Experts of a small language model: 13 layers, width 192.
Below are experts of layer 5 (counted from 0) of a mixture-of-experts language model. Rows are named router (the router's row for the expert), gate (a neuron's input weights, with its number), up (a neuron's input weights, with its number) and show model dimensions 0-191. Each number is 128 + 24 x the weight over its row's rms, rounded and kept within 0 to 255. Numbers have three digits each.
After each expert's rows: "comes after" lists some tokens at least twice as common just before its tokens as in all text. This comes from a sample of Wikipedia text that the model never trained on. Tokens count by the router's weight.

# expert 10
router:148112115123134129171172067149130115110170157078099090120142131128122166117118146120173136110131142102112184111170123182126138134125124144113123146157137140112088144144124124127123129165154102112168170105175162136106102100111144101125121126092143171117130113120147095109125089110142141133132142148114121100112143137142088103108137155108099136138151096142166128069126148132171155129114143141132153156144154113151127133081095123136147086107142102114147100134120147108155081091126166128137129147192126146115151150114159161112124084128117100116100078146091146112099129132122118100
gate2:107146112111111091082169096113099167133167148118136117130142131110144148095140136166110133108122167138159139175128120109127125131125113145135142129152137115110145165105160127099129154118168132131117138060147128119110128095109125140143141066132104137140138104143147135178094097083155147132127111141105123143145145186120117073128137168133077122113100073155135139104137110122139138134130122135122077103173146142128111142116100159156113129099070140128103127086153150128103085105127107122128146098140125107135172148116086112120145131159128147143179161135144128099169146138070126134
up2:168132140112151089097161100129133168135150146083140141107130118122129131104158153143121139123110124115135128124156173104131120153111109143125132143085142160116084143141093140085118102136129127120095105138114098174148138136122155112108096136145145128148111133148124132140134090125135097149129126123112118122124129125146160093133124178093127154124104119153121184111170085143133101120128129120101127168104140109114122129172126143177118177137134173136149099124114134149149067108108071137142155144153165130110163185109148122114107080107177144078137109105108132066129067115150131123
gate3:122119157140101143133123081126124095159129119111097114114124134120130085125148163122123128070123117103093148078201150100127190161128092141158154110154128106153102105121135107131115099099133123166153180093152129125124165163114176140170136107183132085106119160154156143167138129150153133141152139157139176126119135169146147161119142086137150091129104145115115125140132151123128166132137124130151176132144128136167121134129094151118151129103118103122118141168119116114134129148098152167130117151162143135181159106119119111127118151094157161114125150158087150104149141132114112121
up3:103123130133128161149165146128164134124100103138112095103112137120131114104124141158120130059127141132128102142159151106141176170119113126122145128154127120146125170086149126078131093140145138139152178103168150135143159096133147133157141125123134152126110153117124202150103085107108140128108132128125159191121137182106122115124137153107151132152107110175117131109158132114120145115132128171127128098153142147131138151134114134118123116082090100140136130149139110116151147091123114157135145132160125114161170160156142102116127142191194146100085127133135135152097131135061125094
comes after: "1", "0", "2", "9", "8", "3"

# expert 9
router:126108142150140165145147105136083121123126147126198097123149095133121137111147124196162124090166127121093128104161177178160150138093140123118118166115122134125094165156135124108113151132145148100156140083144140144096082110091149101123107129105122135146156154100123094150117126128131131161133149147129126109123102133140134125124166165117099166076159103131124099082121147135177136097144131103094163139174123116133119163074119150131161106105154123110089102127101133100128121082137148133167115126147122138166117129102140116142147106149129138120120136134104111127096140141066141095
gate1:117136148157140174086129149057159113149097096140172163128105091085125112128127103142109148151130112085119135087165164117123179100133119107067115140124156118154125180110156136113139114130106129097142097115134102125105106094148100073128117139134109129135175142112083128174091150114141132177084095116113138112128110080148104135126147126142094129130084150156125129145103135090133167130113085135146132125162167120122075126136159130174153161113152136133129130107159122112112091109118123112124110134126138110123131116129144153138132136165111125140160109145146118111094097123137128089
up1:111101170089131164114090139124134073144152118137138111145102118169141123131152119093123127142127060108138125122121133166094144102127127100139108119106130106148129132142126152159112114104098152136121116206054148090120099168164100103126086138121139110108147138130145106133117138169103093135146122126152101075150084088070145146137180104130084128106118162115117099133140102142136103145092095111126132155090121094154120113128128104139172148168130111135138180138121121098118091140148150131141121107135113149132119110113159118123156139099147110110154129175113118133121119122154146119
gate2:099125139158101163129149116147161149104116138133128132083107104111122140097134132107134133123178068109132112116130125142117166144051093122139135135158150150108132113207147112123108128129170151131118117105158111140114169130122076139131163125137121152151157143148134152128169146128144143142168056122141168103098101129094138135125135127110144112120136164111129088076105138121137125133159099108105148114094144102128111121147105146109153117108182124137132083096122141094143126124165165104179141119136112127156169125115157197095145094133107115123142114130141120118121132119097142133
up2:145160134133181138117126194120107122110119101106097120114153124129118110123118116099155174115105124138135160100101180081133157141150142125135119125163103150126114136104138100089181082107119111121104123151130127131121097100094159112101102162113147134127111122138122127113110104123177146147100165075120110161131151089168138105124147147092099155180148129140108149110160123122165116149139128140136159116129155082154114136112127136141097178119099145134136191168129165097117102085059145124129146124100100135129091140108100140124112130086142138152120136117137120152144131114162124106
comes after: " ", " M", "|", " H", " m", "–"

# expert 2
router:124092114132123175127181108160121094103158128096141095110119108126137145124156149137149095105190132118103109087158117136138143150131120140126122149180145145149090150182199097115094121161126133126135119110139149120089137105150147114120098088094138146126143093150119115117099099119154139125178117122122098106106105128124111132105125144127119101106173140106171113135095162125140115129115114151093159111149189082127160160106099145174139082112128127097130088105077165098111106101142132112151108136132099167142130116143161129128142129130114149121108123146160146091119138136108110111
gate1:139098128159124142084134130137121141114149134122134059151135123124160163135099159103102090138165132074107121131148129138143099111139119091115166107141156125165136115130107064100157112174112153145111112113128109107174155091164099127125129144109150099089091129135103099125117129125105087154103124107151117126129112158111128132137093115107118069118150157083152101139135166127142127104151125113121114132121127176145139161114105081168180134157102157097148135184146145142121130130115173148144136119128117144167155072170133108137157109125153097130107118113136148109152117142096113124
up1:169132116094105115122098143093163121145113066124140151119089120128114158134166143154114120125094131139141133100155116106126150108115142127078150118157079124111143147097124186140097147123092147089110145131101147133102145156118193150126141140159132132182163147151079131142097089149129100151096162148130117138107126098134143103174093144100147157142111150131144114128134136167158130121134114144118108136128116135082129112166188123148085116113135136115126101134136097131106132119128119097147148126126132095126090132137082128115074070152162114079155132123098119140115128107103132092
gate2:123130062149128152123113125136106138155162139189121130143087130077109119114142139167104134084146092124099109120153134126136097119106127131093158186170176136130122134151158083124112155133103152123137156084144116113119115126106137122104084151172089141152154142139112129151099157080125148136134100116126100112134139069132089136144186147159154121111139174121113133151065129129119154140120144129144131108129137135134145102152142110130113159118138125111086123083115143121139137127168097113148128099162105152171134111096098117097164098156113127138096108116104149102137162097124134136
up2:129168112097135121095126127146151135152058087097104146084157184156107080146100133117135124165087107097122154147097120131083156129132129108115101131123080140152117104130096110097087098086119154186137126128129110105146118154116121137140167133119151130102149126153138125117134125127103136135193107158156145139115147140111145133129160089171123123117146144135049136115130139162152122107092131153152141187103116103096144131112163155129130136163126143104135134175125097118128114142131173149104136140103143111117145157134133137133115158126157116127129136186104133142145085143139124123
comes after: ",", " to", " J", " and", " V", " by"

# expert 3
router:137106116180140122157149110100116155140130121077144086155164085102151174075143161165159121090163130118131173148142086140137157151108125157113125136124141118122097159189160117073095127156157103124150161090144120122124112117152143112114107108140128144116155100151140111111090130117155119131165113124132138118104113121143128117090147115119117161102152074125162132088094118106159145073100130070092115116140168146085148100125123138121111105125142122097131108100140150084109122081133156150128106124122154127083145148122124129089149107127129107142111106138128131101103136127104115131
gate1:120195105114136136111121126149118152128156135121126097141113119125166112166129119167147146170111114131128155158079134121136163147138103137138132106178141105157106142079179114090136129096151115118141144074130154141126150122138165141132121119119116184147094133105084099140100115106121125131096098151158152133102104130129103095167129080085126140149119146126125141166137108101138112108132108145118116133137139136122106106123150147133101100171178141171111100099121168127118089095119116108166125142135147119119144165107090160105137161164093194142152092143140138115164109101102110150
up1:164169168107124099103133148131162095152109193179090097112090168149143107135137120146156111118097119121165138115106126133108134157120120101106128126140120152124122190112176127118134093155111111137113100118111143168129118124122165141138058144108134136119134126117124164154083146149089125117117099129111134136117127121111117110097146113111126147142127182116116131110161122140144144137104102091115158086109146104088126123123152097120125078126123121149120168079122129094089096125111147124144149183115140138133146111177150091120139140182154110102147133145185136112151140108134164133
gate2:162142122103152098161139123097140186110106131112134136131111134118139159112123133096120143119170172112107115086136136118118134117073136117128132156147176115114091086092165103121139136148141105137120132116131145181116162124107158131156128141083108132144137140058186151118115137150179134087152131145107140111103100109132146142106113150076106125117122109143120087095108093150144157133143100122154094127122120104118110097131135110134127112106152108152156135109149140110138143129087129157135142177113101111089113137131132123114118150168059152121124115121170163176125188104125129109
up2:119067140123128118114144119108123090147110121119130115141124147131097115187139110106140166140090105136127154121118152144109098127133147102127152087107076108113118154094158117141144096118110114142116157144142112119153146141153164124131114120132096099159157049146129157120154135101127091132085156124123140149146133115108114120127114179124110170159168141136135133137147149115094099159111156106137188138110113175149157114112144126164102147079125103144161120164123105156126156081134113145126081098105103128101146126138157148094155096121111075111156120109106128123077105136095146137
comes after: "\n", " |\n", " S", ")\n", " s", " R"

# expert 5
router:138090111121119139157146124130145101142125114081184130154130116141111142101124124142189112095148106111111117131130141168153120140097140140106099177130162136130123114103117080146095157114200097109175141124137116118124146130127170105098138161124138142117152112155139134103146081118124145130156101138077147093092086090172116114133129124144162143147154107132158126103099170122123142110112100119097135129129172115146143108116110130154162136109163107108130089148122124117154132101175118136125111131132147120100127146085153135100150087135140096137088074135101145133083147154122096075
gate0:115132118164158097140120157102133101101164126112109135097123175111123174126085125122135130132158121084126140138105159149133076147093126176147122152107105108154126125132145162112167150120152142159146141132105105096159101143124155117090148173108060122117085144156156133083135142143118101110124115110119117143134145123150141149096137150130158079085145139133143113106143150098099169106167107116123128098147119158134135108112112155132151143170129169114122104142099188121155085154113190152136146107125117145145118077110135137098124119146134111142143116119105108093092083145106113139
up0:156112179130106127150103165115124133132082117119127117147112114110092116156117129104141116136108129137138136111135117087119187134072110112119121085150125098123140091096092139142120149179107132140104086118116161171128144126118168143130133112152128093108129103133134140127069171152103143110112135096184110133126137143178135113092119087109105155164113113118127112122119121130107108167126114134105191141122078095118091122156124187143098110128137136140124123144146127122106162132137143100114126132186097135108135111141140115142204155125132121109185148106154162129122128154154147119
gate1:139118115154138140164143106113173171142158174105126131170155119126140170121098099142154168164137134125110157112149124142121126102117148116078140170106182130165138133089118095127103163159114160141186167116110111123090148131150154097133122153179102100119151087116183103109092133136126120120115099099118117126184124126115140100097113116138124163094131077087170107131122147088096104124092115139142134115084103098128123110139115133101142120091159100136141127108100135133137127138133158124110118189116115108099114132130125108145100141146134140139138134143168137156139110141152083125
up1:146070155077138107037182150117103119111096101148135140086102112159178106144153115140100128092093138117161119136147133117163144101158118130134130083160134117131097151108073179139138122079093109118081133083150159158150142128094106108144121106122104123136141156144106141126132111074139143168128150124123108138133154122134125136143130113106134128134129154153104117107124130119134117152122151136122149117108169162159102138116140136176144120123129136099072182145165137147139166093138122107143121125157127120133114176120114125118091149113127119133124130120137132103133178125120163149
comes after: " the", " T", " E", " t", " A", " a"

# expert 6
router:146101124146125137148137094110126114094139171062149132146155104109160155096143096143173115101150130108102136132152129151144124114123124136096135140127123141131142184120119115091103146157171091126170155117174163092109132129107145107114149076111111150140152076122120087158098073119166125142141128138110140108126091140174109116117126167112090154112142091168133099125138156122139150106100111124115143140178161099121147176131092139159158114111101121102099113101128154105099130129156132102147108149128144107131168167123167121130144098149141115133129115158147154092125114159097099124
gate1:146116121150113103161114113134125153129142182126172095121126138147117134137144158122117123165111106125127159163173139149135125111152144160149124130089143135129143136142118133137105094132098121133122075103132180119131091126164134112130163123109136173109173092142124083116126117130099070135133115112073103107135127126121141137119091142094146123114181120131120154115180102136075126103156101038108127131119125172137098135132142127109174125109135136122114131134138164140171060115135146130100129188128121154135138157142115129137133126148123075101157115114092121108101121168117132124
up1:146085111104141146096138148131100131158110098151085125120169162110114148152155127149123116083135171142174145128098083127124186159122114094073145147142134136139133146127106080135111149139172092191113102138113080126128135130143157114101093126143121094130129152121123147126135141171137147133121161175174157143123135121141113126135153117166144127124075137128149157114115128146119118137095106138150127148120122142098171129129142125169100143134118167145101131124084086145116140145148116128103178116135140130105133062100134119115082177136128113121078119126104156079136119150129116121
gate2:127135123132130123088092129099111100156121135168138126132111163122103099146121104116128147098164112116146122150116128170158131135142143108166146114105084122149112152113124163133117110140113077123168142122161130123128089107129162071129144092125120140131130152115143127134056139124140115127160115163133141154119145134171141120096143126178177133141145122129143164090208132121085161122114102151130128196139111118088126113166105117159158134091129147116087121146106133139140152158164118162125150104117157104127184146124129115121135085164134099091148100104130153133147113157156133100
up2:154125161092169148131132158136122123139126144110141078080124116127121142110079100158159141139137145160089139164094146124155152150139108143138100127139147111098136145139130134103123133105118137124089139119141145145139103161131080145119116098137152127124118155145105140134140111142117157139157099115110100175112160148142125106133133138118085171130123121109115177089123148092115132163127130112118182152155107082161093134102109188147075116139090175133115160110098140080174110116087105109137124125143141163100143134125119152107122110107089134142112151103165162146136172087130182114
comes after: "-", ".", " (", " \"", " the", "=="